From a checkpoint of a small mixture-of-experts model trained on Wikipedia: 1 pick a token, a sigmoid router.
Below are experts of layer 7 (counted from 0) of a mixture-of-experts language model. Rows are named down (a neuron's output weights, with its number) and show model dimensions 0-191. Each number is 128 + 32 x the weight over its row's rms, rounded and kept within 0 to 255. Numbers have three digits each.
Before each expert's rows: a language model's description of what the expert responds to. This comes from a sample of Wikipedia text that the model never trained on.

# expert 9
Description: South Asian name pieces
down1:115134174148137108141107115133145083095133161187151144086165112149121133127115134068137179143139082102120140096147172137127114117129095137152113111114167081162114153184093157162104133161152109143152165126164071084187144121161140179120138146146124193141162101066136085088108146124097169180149094136169050079168087174094072126149135079100122161097116173144091152138075104129087131067108128165139128120128180154173090134141175061135071115165110112103120124124170100094207133130155124147062152069106108121151125170164146139136079156176135098112141176131092060120094123063159186145
down2:086183077223096131127153141125168079048149142125148123159169160166166127152123179098128122096134123139135087103131091132164143145111134041163145149068091122191141098147088125114164156096154132070100167077146123155137094178139105146119085214102131133077114096062109109097076135111144160096145120139166141154100152134164160152096150098113129163123148185107113189118099071139128109125119097148125144126114169097219116143166123102149128067193111137119099121122122129157135083118083090125068169068142097128122064165120136127112129149119133082165089120101114135100138128099190102147
down3:132141096150115171084123122127201061190119160122142136177144107129100183117111168123161127174136097102112097142115113091082063142136105173149163123109115142117129149130134137139123092086093118064118120160117112095157165129074169115133189156133100132092116047162157065098153073162165152107137139129104111164138137059224115139134098048146088153125111141096142134159114068132113127106097140132151086114093131073162156150152180105086170096169068111142117145161117099090099129141132134137069119107079179122136131061170101139118117107212162116175109110121144132081107096073084145102
down4:153105194174166146144092199126107118081165162117113143086108150091173139149120149081162148032116135121139119085137114183112101191133141196184134109098163116106099076160145165146132123125145109165145172129130097112165068109189118146172127120120112141082156133154143155108097111081111105093109156142133154150157176149153129106143121091116130191155077142124168111116146086052163174096077087168110181116166119137165125157145127142075119143201086133165144162096157137141136130133107119189088086131123144140142125164199197133090158154177170138137097139095102110098197184114142117145
down5:205113164111151180115119121192136062097160120096092113107172156095120133072119136103104121104138158114130128091094174184114106153134137147155126128124137095136114095183121129143138157174150077078167129170061116157165105151103164209146130105126115116160069071080163088147124113120137128138153192131176145156121114122154129104130143122092069067137204092095100042111087079149157129137139163164087118146124097174186114067090086109122114107125133177108065138118136138110176112127150146103199092085156129153161087104123162172117139126175104065114151107135107132137136190098140147148
down6:140151165074105135114102133061150136102085122091141164072170099134131052138131159146106093131111108103129073129091097172126144127103147092130140135138133136088148137124049079104165120164119169168130108115155204117118172082055076055112117084084165162134145127169100126070113128158207094096138110138101140141169170163141136109156158137138171133128113119105205106127154143125185136138146150091101151139165075122182146119176150046136172149111132150083107154073112111126103136110076125168133154175078144126151154084088120112077108163105160137143076095136137118102090094153177068138
down7:121129149144127177155096085111158107113156126157109047137087171142169160137152091130093084123144113155087111131097186098187131156139072119148193148200159145136136132100165103139140129135141149050122096146150165134086150131146101073090100101115139136080116125113103149150147145116148127125137118190075128105119093116124103128120168123142130183102128126131071163068184047150104156084173080160144139100078140076029116138135140124146147132145177101106122126211137092109120113115111125119102184098166138109109111110113102168154145123028113086104143100107128218104077121083129106137
down8:104143173174212146131133128110095147074130185137124137110053137149106094131101168153090156106088136135132094077151129157142135205136130088077138129113116027138139143165104151099141105127162152125158108175120121124200099105168113062154074131116162093092106097108171154135087137175119131052112105146154094175120115158112088094160165110150061146103134142155123106124101124112167087129113076152092098104197084117111090158175125132130119103161127201085110133161112155151106115143173129150109126221108122147155182156155158123105124082146139179190104060127101130132150138138128094121

# expert 13
Description: Biography nouns and verbs
down1:136110117209176105127137104165145111028123124131168153108136133103129157105116144146140124096119075111121109114118166124087145116109133135063164099105114185090112109141174106162207137135128135123082134123189114100137174100106106098174111071166109121176127103152150131069143150101109112125143155093138158099139176096093163069137114140108109124184143118107155084166138150147159148092179137117126115114124079149109107140097168134192114116103105094152143029107081138135071098091088149098091133091147162162145077194088201100116076085108138158128143149112220137164093123120184173134
down2:131126125140160130201129065113067102110126132062121094155157150121090089085137141098168108126204166095151125112124156117126115092138171095096091140144076078086090101155134161130198137122172137116078149070169096176157149104084092089141138146113142085161081152148106067123149155099113162091154161150134106080080152163141128141080131153142104114159088094130087132134150075107138151157141145137100159154124158119179123135152125128137134107129090099155130104112049102103157131163154168175106156154072136157167093115167147121137085171042159080143155071088226115130107144127145176172
down3:122164084134166101101137132086191131101121082170168108132127146109115168090154132204205083015159128088124096113119088152147154124100158191043105092095122106075080152134086208126162170200123134079162120159139116131126176097126101152114126137122124143104121093133090114117107151125107146155149123112120126168060110146159121106104104117136145132143118147083137131155126096134133091101129109112140222133133149156083141128109151147120154121091150120127177145131100139134143107154120111126038115116188145124112165137131094113152151118158246131140126176090080161114104123134089064130
down4:184108167122153145145101138105086140130116159086175162125092119217099116092117143163143145147109138145149077108130106176163099142148097165125219106166123116098184090125099154128105141071119133131057099159157092118064109059148100102071180122120112164055103172095122130127121067100121172153135155129194157073112174135079120128115114131186145126149099081183085082130148156190118186133119150089146130096169148123129158158156109156149077109148126180125129143128153127097160102146135149113130088119099122068169118127109075105121166074148109109099149081146109071161146083180119088125
down5:127106059129139090106173118161214123072102133107170141125143129049091131129120112147112116186132113109131146113112124125113036106139172165203094052096127068210116164147121152160195111149121093137113160098133152118158185170115129196115103147115154155121144143107095085147130113174156127112158115134128103120148129117119070149153096144130156106078153108131137122113083080141111071154165118156132122089092141136126152094137160146108165125097096129166161205123127121151146088152174137128123119147133122108018091093096125127096144111169099177124153215150107131159111079120127087079
down6:163089127116122094145135124147102115094132111122103093099090111117129144165156110121089096128154099098097133156101094145110142177136137140139184175138146124150194101143108132133138223093105146137130090105209095136126120123080099098125151129103119126131108136134120162114132138161146148083130112058104138157121042143155112101091177168156083138100137140087105101073090108104097128150083189116194155153091145170132082118126106141070120074105150121127135207205117136082100131181076096186110191042157141162145150159129118195207125149191106159140112140182132136142073132148148138139
down7:127098127112145132129188110123160111097165111132085092107146106101158095148113168188137130116158178068090132106121141192132156112168122128113067136117171077184066130165166058120149107150169141150104127110124106106129137154132103148139088077114133150118121129157036064123130169112119079195149064145126126147155112052144134087132119131127106107083095144112144153146083111100153106131193121154126137175104076131133126130150147156152166105130143078139132141127227169061098101152149110174173187097154123091122165198084096060107110122115143085160105181133106132105159182129106166132
down8:129098119157092078154127114145120132130125114158147092174149119125118228152103110107066087129129106169079130137145070163145145117128143110096164109102131117131123132144127182151145150127044151131119109152083117151145128063077023098137064119138122144116114120111177161200108158197128151121124089104110124142163126126135149139124136143138096079187160150124165112107073176070142125116089057205134181095176114168127068087118158143153112110143084128127144090108152099108182144129190161140153128071150157157149121104146072128112105118171114125124074128099131126057118119045142128138

# expert 6
Description: List and heading markup
down1:141064217107167094127149104064063107151137166118187079116099158101175091134123191186137111117117085189131152097145125160176128100158132073123071132124105143072138075104213105121125171106186109137108158117093159107099094065167089071146155138103131103112082119144139138150154156114141141068050134094119155111159112128135142126134175091117066118154122184119114150133161127107101148157134107106084107121077201134157163124150145110162169128100085181141074104135146137116093155121123142115090158144163148092121110146143042131145147129141077111143114086136091151097104127155083135098
down2:128155105132129137144100100160110170099160166120048077192150156070108097128128128096139127146137151112125154120112213130170088098081107117090151164073059197059160133148110148157167140167175075124130133067106136170150081128081093148082105090174097140129117178141145123067076113140107187112111109083069175115139111155115117126133187178058120107131185138161124164113132105088101171171135119159193143136152167161128153140112171175102141192147152130133117116123131093126105086086141163133156155119163139169144136100074161117131113144078103120106077128139092110119119107124068093119
down3:075146136147122159132154171143123143158092105169143103133112163107137112120112136127134147108095095093136162110071094068101075098138103163119121123102095148093055124069085195107166134119127118148153137090106139159093143182171113094084127088143122141127112069158136134120142134101207167128099219165168157096128189142105147055159151106125121142057084129169124172124171117101087144098125137048124105165084123157131236127134144109167149139146085083174119152123125088084102145123073108185147161137128164071130099172106143121171092115160115119175138082126138139076117169101110111111
down4:108083085088138050156098107174146137056187131093115064114120152083106121100151111166111149149131156112078118120092194136161069089114066128172142152150194123194137164169130153146192139139197104104148127081140137142160161094098181176114119110177121115166147163121155146152090131139096108050116108082113122064133099128139143196133164120116184092095157115120127119146109118085101153162137140149152136117114101156108131129137178113143111127081162059119149137102092127176137139150138154112173148107115199119098155111121152119145126088105073157117132139091051178162094138091064112120
down5:189077150195134151124115113121184114116113106150153116144178117092174115112169145165131170139144092154148118143155160121173117153051106116129095125204068119183097143113147096141078169142144069097132108164107150115112110142103167108156163107151128132133160168156038149105111127130088172137171120124108148093147071122093148177128126158155079125167167177112144145137094117061085128111097093119135132089138094137090107135115136154138081064146122097118138129130222145182096123115137085119232139123124101127114154120191123124106116126106115133166085162085178075049176130104087109124
down6:099146123076139105199140082156098159129181111162148092100099190103059099104122104028118093091136121157115145124107136147127139101138154138169154115112164115133063142158179172132099139128152169072134152145142165122153091136121115130126108129192143092112156109103128072097170144137128157106097112058144107185137146153111090115117132137111158140146155111112183072120126084110115149140096134107161158135127111116061108116096149067114095066174161135144104091105087123254074095101124099084059165130174084100137136086142167127192136100159131134123136100086102080097116143144173120115
down7:123086125081083200131160105182157138139114103211117128139080105219088075136152133120142061109157092114145124161137089083090145120133123087149136164111100151030143144083140093157138117053106173145180096087083155131161096042136127094153131140133137136149127128142166095104068078132209095117106127080153111125136170104113105080114114151088109125110164136139187139082104124142111095154109166093112098121118159085110106134148086183194114137108130146165142103089164126092129150130102131144092130108078121131135119137183137105100136085159161125143107147150164072066113107119089086153
down8:083113134143131130128095151139147162131173110100108093137145099199133146141100147119178160090096156061170162129138129114148114086186078031058122114121157160038108095122104083119178156092113151113108154138194138102096144177104096142127153116139160124199112152123113067151142158124102107161088127088068132115105097121117175143140157173150178167072072096128118135100119126090136118134087122068140086145105171115213120149154182125079142109048134127111157108114097129132113166168116145082123143146120158109140078101129146147102162084097076104177140090098198153114140107134131121130

# expert 2
Description: Digits and clause connectives
down1:135177135158088125122151126147104077093124128128114103171166067127131150167122153177186102136097083106155140099158129165125155103137090160161165187112089082242135111126139139137148107134139131141172070093102173174100104125131198065171174163102113148117137106099075150146150120111145155136123144128182142130161096109093143149064084080123081142090085114092116082137128156141181080151182111187099128138165124204125140099079137121133156105121095068111123148115173152146128112097134199088165098131172128099127145108164098137138150093159132119069131160102080163110108074054140152113
down2:108187147209196132124176070077178125106083033163122131152127134069164103146085196146130137132156224118142132086137124125094136128101112160086116154127191147059070137138163135147124102155175111111111128149111135163152105197103127105138104147108151088127122156117098162171132109175105096126138164148126158191129126178142078167171126093067141139114102147080110152131144173143150119108187162129134130108097150165083131170125145167151164145095083086157142095146126129143097093187085090114098139209130113150107122122127131152127124127105164127104135063184159154135095126130179098143
down3:110067141134149174076117171169152123156157112057112117139126117091151131073127119085101100155166139131137159097127156129152089151113184139094063124151083091148137105082137127123176133162123197140124148158138112143107151072115116151135127172147159090167161136126099139140138145124180106124058149116156173176141140167141073114132133186065076098093146094154040100146097133101173118127127132155098168138094112093136096180108083125068143117099217157108108133100136145114129097140137192187095048124108179130096121117090085182107153135145111129115103160130068087128117180102117192171
down4:125102099152108120114134162120129118143163103118091139144128129110109151181126135111089118122141140121138161157070144078169102147113100157120186166059179058144142165149142202133136146111169140144134134144199101165106188070164168208111159189075098139128131068081105110092128127122093123131060151142166152033130118190114092141093129116133118084154149083146121105070068172125181177142122113154160186149114099170139125095158136097171099137120148062119151186112113103098122141137135054121168068135116169109168108099075143124164121145147109113134172123126082130093094144170146116123
down5:098098143092075110169172119043124185078098118110143080087176093145086109111169083153131108154204121121126114151141101129111168134132144100161097152092203160145152082153094122151171077130145150135087146139087191150127117132130126077165165088116131088129107159125107154082099173112118087109102173102086165150125150125139169071120149098179153120153185083186127095091152191133170129129106068086092107160125130138105150128112147122147216125043127150153136151095089083101103078122152137115116122112126157130136133154120123178130107155163132175138118199158102141112096142189156144071
down6:065133108174064159063177134131117112147130134099159101151179162163145109165141129128139207121143169185158100097109158092135119087162133185148099110142101112120105119072133171156163112155157097101162128139083045163094160101149160075040078130115133149122130096110127148174107158090146102069182084134162143139105157164123148103104073145165091080088145172098158134177150123102111140069121135090142113092131133158146134157216129157121119135089104143132096149097188122094125148180147108144089078179165114129106131155137094126111146147155177181099170187112098101130161142111108172132
down7:170108126106106143120136141161162066141149189138133129190160118125132175157128149123084136084102126077164158087071130147104141093110154116172082066186127083209148163112103104130058088106132081153138107132070170133084145127112167116129149165150105193104162132114099105121145172159139126113166124182119170087115081169102140170118118091112136117107161112083171138121106139135129166138141056204125206053182089158104091087132154111149140124177165106148123117121128087149134165146135162092133146149118161116088120080111108112126134180049148141152063197121083116138148139136151094131
down8:136189092170073124126131130234092135142137150140124139157126111123130180133089130111083182121140141118118145105132066181101154078126145134087094156175123121214185135160187105145127118186168128158121191088105094116180111127148100158140160100101083188067137144114086135104126095074127124178131076148131147148112057118101187141127124103131094095119165140153110143147104195141128175130151154195130185143132099107120128108103133103080107165162168081142139140145113138148103130152147080078223184113140142124096124128109132159109124115107081147105062147096163156157118153082142101144

# expert 15
Description: Spaces before numbers
down1:153089092119107077133072165121099131161100153092135160147139162142146198106099136120086115083140080177101149155062083140179178120110131059165124088113096094129106154204127084147106100050142132202142143121152150180127091187175130172146117124112096135145122109101096152073139147138104120113122089116169096083161136161135117149155116152138172082157151165112113084167056170111125170117117085165152175069123068119123132139114114141137132111104201140096120156138118162119137091065163114125160121103183099107168104176114142144073113125104104148058082150143161063125168104111133152109
down2:110078119135105154172100091111110065132146139150137158085075129191088161156135100180155137071116142106137111094116152135131091164168089111095135113131167126102156161189095131101166072055159131077085133145091055125113148129137112110152109152090062125139124152123160110075090118095163143128137102165179138120127075163092110096089113121169128164176153123078145066184153102136236103110123102080152080105121114092161145108201146080160110171073134104146130068134107177163113128068085086101134126169169118146110176120131172161123140111127144093130087099129097146150142145109170115123
down3:158166087137130123176113174111110138078080110143113141103117148174093185113124118090146097149126140150110132138138129133092199144092176091100129157107167093079080147125140164091132052159140175137047103101145201078143147155164149130096175113134105158162169124149169152202109094128113111077111160180147080124142132127213079146078094086101118094080115119176147113093127159118155068123166149129151070122088081095091149125154135164139131121114066094120154093154119071123075142134119114093137115176113100193144130127121189171093117142098145150155160132106186195132135151134122137161
down4:079105131126147129109105061145122162104108112157124122129116098098105133176104114047150182092192137092066151037123086123116194135122104131088162117120124143094163157132112110101189150103107124083173078069108176112099191131115088165170126163151181106125158106094161087115144119175068098170121122116109152138101126140210208128106169150139170086120188157156150109163186135128155112063113145116162114157145167132144158131127158146134119161159182137156142107141057153104123129165121147131088082112146157173174127138115123069085120131124105153166100096169177087121123114154153103098
down5:123160132094085082104146160122100124167163165085083107159182100117125135183133188193221083170133137138129170149098134132137164137140095166163138158069143145098125131117139174115082090086134125156123120131144202131141096054149161072199133103143190122144170125102191132133122152084147171100130166076100155120164129156143105082207129077116108147121117114144128131154134096149146134137103125205132120120180123169120191102103162130165157123165142098050141221146143175150132124111133151092100123123122120102116106101195136110141119100107172112124166103127076148085115099164153134102
down6:135142149128091116165136161105096105106049123127187185116137104149102157089140125131134151166074134148141097146150156141132099182103081109153146120129133122155100163102175143175124088130130073147122101117100163129099116123116132062165145163066102180127183112151140062177063109055172079153136116146080084176134142115148187154106126167110137164064145111180171073161104130108112139144143058126106108097155122136156104100142144120136122167113148162087078135145180128054116125138089102128136108135103121162127180173142129084142089111126168172146165162086154101126066110135042086061
down7:089133141110090101113083167164134137170090177134107141089121124146100138109098087131075105118072162105130134165047150139117107207116131142120117101123105132087217109228064113131160143083086097187129140115129116120119110138129162177175154146129114145121155100121104105105104085111095133105062167112129166105090097123091155142165054140168201130155107103117081111091169119100153170170143131105107177127074132154147120113088139083120151072103134123114132117078140107122160095147120155116100142127083189132118108060168090158136163089154145143089112098169128066121148174097156192092
down8:043107129155121084150106149124143096073140159073103132092110100101172120144137141115096131144160170173117164123074113161059171115135072095148167185170168135075173073190168160149165156110167136094108126086132136131165120161157148174110132151075150117103097100104151146083071105153126111133097115129148188184171092121161150129159052116125091146108156125135139098214108157107121152097105119064120106122151105117127084139114115102104121163129127140098104146210149098122149143135145201120151106179157142159148086115136110128191118156082123161175132123088136094118126107231150117141

# expert 0
Description: Word-final suffix pieces
down1:079135160164168081166084080115125107126173112116133157070145131122109161178171060091165162069132168158135085069125131118127077146122114117127109106107088058136125189146146076132072097134098114107150133134139107131137106106137141151095115119126115068147138046109111120098110129109128106163140178160107099099110111071104125097148103099204104146115158082140159098160109206168150117070167165106130168138168105124113125103132094122134109116084141197153180100125144191108062092146130083227119110076133120129144103185122089107135148157156136101095092155142148093067127145135175160123
down2:120097167151098155132105119126182086102116172113150128136096183103152107114226141073153134074117137108121127153130188088098104146079148110118087113189079103098108116131150143169101178128144083105165059072110115186091167151167152131102141133152097152105135114108136121177100111135091108122192140123081114103131135125151155133139153153114162129113091104156089186129142094144106140162131140128108145167139133112129213131098136095097098133126153140095164095137124086148070135178142175043099137135177152107096135142154191138156151092107102149056162142239172110155122068131154182139
down3:135137105123101150172122159120142140130149141095152124126137082121141138107119092100175133137120135116102176174192134135108142113088174109120173060087136118091149135173079120125162167140165023134128151061097156126142168217122119181135079131151110151197051144103091150147109139100088123194164137056099120101152174142136097151154178095086154089144112097128157113190085160114174065162109199139139158108077160174127120087118174122109100114179135100129146112097162136125160164156142114123140144111106143110047117145119146187099131111156043148124139158099139159123146111107129125164
down4:096105139113190149091102099106167181083125097121054136177122098121137119136138199163151130113160150138124089111196100161115114131107149136138135127088149121113030182157146125135153144156203145065156146151106112108134081170112104186118070099100136182143148201186153117126153124135073134125094140206131101138157089153155145073194117133111107112129088160124060145123153125153145106077163082115157087129128142113125126085112125171165129164153141184109082153120159154143137093103188096163121183127146103110137116130172122168087113067151139159172130124100182111089156143152066131120
down5:156097137123148112103106173100159135102138154145079104081115200082145061149120159088139127112105132116143086116129128185174162090126129147168116138181187193160097128171184141097128184090093152163187101174117096128160111124139194159105120112138139093084081202130139163107191137140112130117113144083093155143119126129148081144113181099112121167112164156123128204128129098090081107168155156140171091098115129120169158104115137125106195141133104153109108123077143148083127151095109181115206096131175075143124172083202078099125136101123107072148099130158142155127161143173161076130
down6:081129116164112085095117067179162159048122163150074091113103145126118043105114158108108146138109136095153073128137130112150064074091073140157116098098142145199128106082090131128107125111106070163155138176149096123098139150072082102109141143100129174142133121146162160136168131102088113129142167157070181117129120130142090117121133152131178087068115134065126127117160125101145131127132146160128071173188170130139116149140124201186129147131153158149173109099070156095153132099114156125052097142127134114143132166161088109149160121139154109060117186204125122089165177064142112111
down7:167100116191135122160073196157124097092127155108120121112122198131088108114128113081150119143161089159167158147145119051104138115139149118100084114117075086117125134141140129094142080172135150087140117101201128052112188098165117068158117119158144151141110085083088115118112160145070196155118061102104178170147173155171175122083160116077133145150135139128135083185132136146061111132101125089137105095092139192129154135147201124086110129139083131061130109131136116120100091128147097150119169105107146165167106096168148133173207109081114113095142082077116112178098133111118124149
down8:117212166187103163112137100127148180056186096063136112082183175127145135132152084155129123120100154115086145200115167184098170164090143133137130102144172140183083121137186142126148125157176062080170172090128156108179155143158118159123104120119117127139092121144104139119175182098116199098107115157134193096063108143130163129117157110113128113066119179141134085203140142151143175161155085093127159085157114125155118131103196123160138061175131151149162096062162109136128139125167112117129100112102116130156132149137128139091116113115104101183160095135113175129121106172126147163

# expert 4
Description: Taxonomy list fields
down1:136100109102099162138140102105095103168192105170132099139141117029132100184134141127151141100124095173152085127112121144188120160146139123135165155148105148196088129094120103110111110071083129111065148041143078200068106130190077155141124113202132112143170196140168136134112144093130095088098134153141178153136121187136089081161107132114111140179163181141079118102181122127098094146080148171118110071069107123140167185154169149136064134104097127117116120166169126155146203115091150136116163088122087166120143134098107114135128100128142159109160093109121120087150084108113126130
down2:106121149174196127094135157136119102139101153131113134104134132205134082174144117148102096127191172151124136128172132136106136120099147135079123207085157196138072205174115076082145181179091097130175094143168133089196167153180090174115109153109091123090124139172144151082059153145134133127065135104181177129099109147149114139129158111145192123145124087175104130121129139100143083125092137067144086126162092150124171109101130152101131089129154144096133173133076112100180169120098069115201109163117138128122087098090158169146113117152154079154169122128122098112109148125189108117
down3:134113144153134161119117123137087101170107097077095086089095144137160150149103129127140105142131102118108208085088137141085128163207181155110031095125093099098073113133127145117093145168083162119069094115092161124191092126079145091113089132105124121094121146154110140073149151160195142142110164098124155140087126073120137155130114124146104129152140086123113080100126125115186120190148140019123111107095113165131125173103125111086127142140153105151091185134123115151102069158155140183160147167112154085083169147049171191186145183162145131136164118113167096123098166119137137143
down4:112122098135137115096128083090138094077097134162138081144130154070094143129158104123133158102128175111094121130162067218113150127118166110081132154135113127187090142072168075144085123099099131094146121180167132129143126153139087087148113117102136117153094151123010123091092168127116165095164073112053144142101092123121097174083181141109170138153159217148146189121137138140055083162092135138146119171090167140109132118100142110130142169117084092142162059093112113183118129213127126161129182108123082136177120120088074109145117146118166118130113153086110143106136099133143125124
down5:089066141073136184074080098169109070147082149090127131176071082095145092163141165141140159112089140152114157101124109147099146161165107151143125060107114156096105125048157140134139094144140145176073110150150128139138119132156093098070087142112116089107124189172062118175170161116131095108127061123119129118145123099111165108110090135061148115059132135133056087147097151164054135156164107054146142148116161084141129110122056145133105144095125091142097130148134095089095108089150119170184128128071151109158182113107124137078163139093095134123137119129095115190160104104127122087
down6:118097137120182119114137119150114157109111143137113153192144094083095178168130054114130133116100140084093124196132146114135135122115179145172157084066153114186095118181124161131133166143104134131176093106113121117107119116118170111113091097142139161119138102142157127220081172134105118196163130096080152153168101185190150138120152124123129113118072066086124040107143148107133113101175175141137102154138084137083143125113154141127044083083177119153101198076157127214152121128151099166184126092125126142113109177136105099116100084165107167084151159154077112094138107128139146156
down7:116102182220143102160153106185105129122108044117150122060154112103215112109134116190130128121090125102111107090122113110177105107161181122121143132127118125101114087112118166121116116136162063101122100131100112093146122112151117108055119140105099113124134126118121099177109116125139110082151093095177139120140157178150161117131068136099112104127129127087118096113130124089125135192090160130112162114112139107140105123058037118161094124122117149087086146073160131091054103127064133149195134183133107162136175180110131155172171105175150163121066149135058164169174095161134183135
down8:131130139092120103099141113126110132159144187103112091149140116075078121120071111123111106121091080111115070146098143098098136095113148144101142099136075108177061102180177144148129164156135153122140118192066114082076086166154193142145131118105106124066063119094091102124182134135042133177140178229179169100105119107127141139132182117157095148191100157074172119167130139125155124168083125135145107171146150117115118149131093096123148099155175127083160129169163105173112083086101125153152162211104150182075161108149096151121136114110127106099130128174163105138169158145130098126

# expert 3
Description: Census and table fillers
down1:146134140108147132074119121144099072140112097139167163141172078190073191133186139180094147135071114145188134051099141131150121116143116132184105099157169083086128147111124169140124100110113130160146139070126141120196133167167140169141046190077122118078097101183135125125095106135154151175101163102125088133104129094064129126086122089184081119147126099157151096060083147108102116113106108159135112148077135142078197125079156112145097101100132102125099103087182106121172152123128133192140128121086147147136103097130137100114050135166113166174140162111136067139163148156145085125
down2:106186122105087127126104115151181145130161140149063109176110168157077136081141095103102105134140147123149134095067138139102128173086140138126119114163089145189148128158181101185140115100130096149124140094169117173145168143069092174105104161175156170085179073105146109156126168154087090083147047163091119178139127134161126160104160104130129082102141159146070096087117087108090101149113084206114143166132065089108117135118104143158120088103156150105181144151112062128141101112135161095134139162119192104070178119129144072138123134064094149137118150152146082168079116169074144164
down3:110146163124087137166170127163151084147165162111226159156130135183153074145122110128126118144147100119124126115143167155126100097116125146144123098081178138138122104107139140173076128070161198112093165105106141153162198131077142155090071125089124183127109092110105117186131161121103193176189148116119152094122111148157066086142077130155150148096042160099072116091171061129104103114139122166061156140129125127087139113098113077078142174117118112162112176069137146102077107173190147128141119095139154097115088114106167109126119142175133198156152144166106113133084109151139139095
down4:115101119117076076150150079134121099059182157136162183159110104061074093146148106071101147063103127088082119167100138173191140156105129174128136127133154070211125140188131121189154101113153124095167157155166147166136105116064156153148089121147176165089112096130088129109130175113116141076124089151181116095170081155114142130104138106158174134101172160109135158108170105172098144150141170213142130116167136137140072081139090145109100104113157121143142169119108093164149141152045097130180117100117147112061119146136107101138114084120129090127109109129102155203122117109147114119
down5:138085146125159120075138103108142104099143149080166112077136123171151143016109131103100098112091143148120142127120190120158100085095110117092061167137124160136152100091197086107130131051142126153123111174127122096115168147176147137124092126160101125145129144122166137058093168134187105133182145146154113149116127158142165161118126129131199123141172143171135148217116120100159121167149115167107135154133122124067142178100123126085080128188187190132072144176134092143138178122153114152117079146112145115166132150094111130116156127032160114073069065120131115103118190138153120125
down6:171083077108141144083134091148124109118120095163203153160068176150111139143113093125105164069116075140158145121155118146159147128174130156105100123117240082116118155142087103139142080147148138150148120165151048100113148129086126146165056126136140153096154127121166120136105114145170140075114161133143094150204169114153107136129116079175106161099122158120122152119129156150101182146171135127115131122140090136138112093136168134136093130085135129076134111139139188048111166158111101077116121187094138159138117098156166053192095122102104085172142074103089124115097176087132178202
down7:138104130141144125100118147121145179157101094104143111122160190180117143148172141145158154145121194134085115090128110116125111136120100107134050117118150082109136205131053105126113191183088102118126109113154124110168106096130122131151173127117075148153224094127145131117122148136077161095161083116161105129174067155150171061154102215125143152147177116154174121178120121129114141122134077096108059093129180124064163117118160181158117147136098092150104081172165129128171173061129137113124104091104094172162123197117187115072158099143121148135117173149141128123132118179118081144
down8:107128111112111134149143127109136137121152104147095155139155130148098117063115099137145146124151177149102117126093075098097034095141144086132112121083211086078141091157148096165114150152137163100172159067153128073136093141144109100161150094102093092116169093140150175148099099113113128064155168139142167148071080165101129118140096118082151134134094132138081080083135127134167135148129090145168053164126147118143142144082102137112095159120163128078102174110095134103166097165107107109131138059158091096151113197193136152101129196141097213112151117225178127118158120092163096143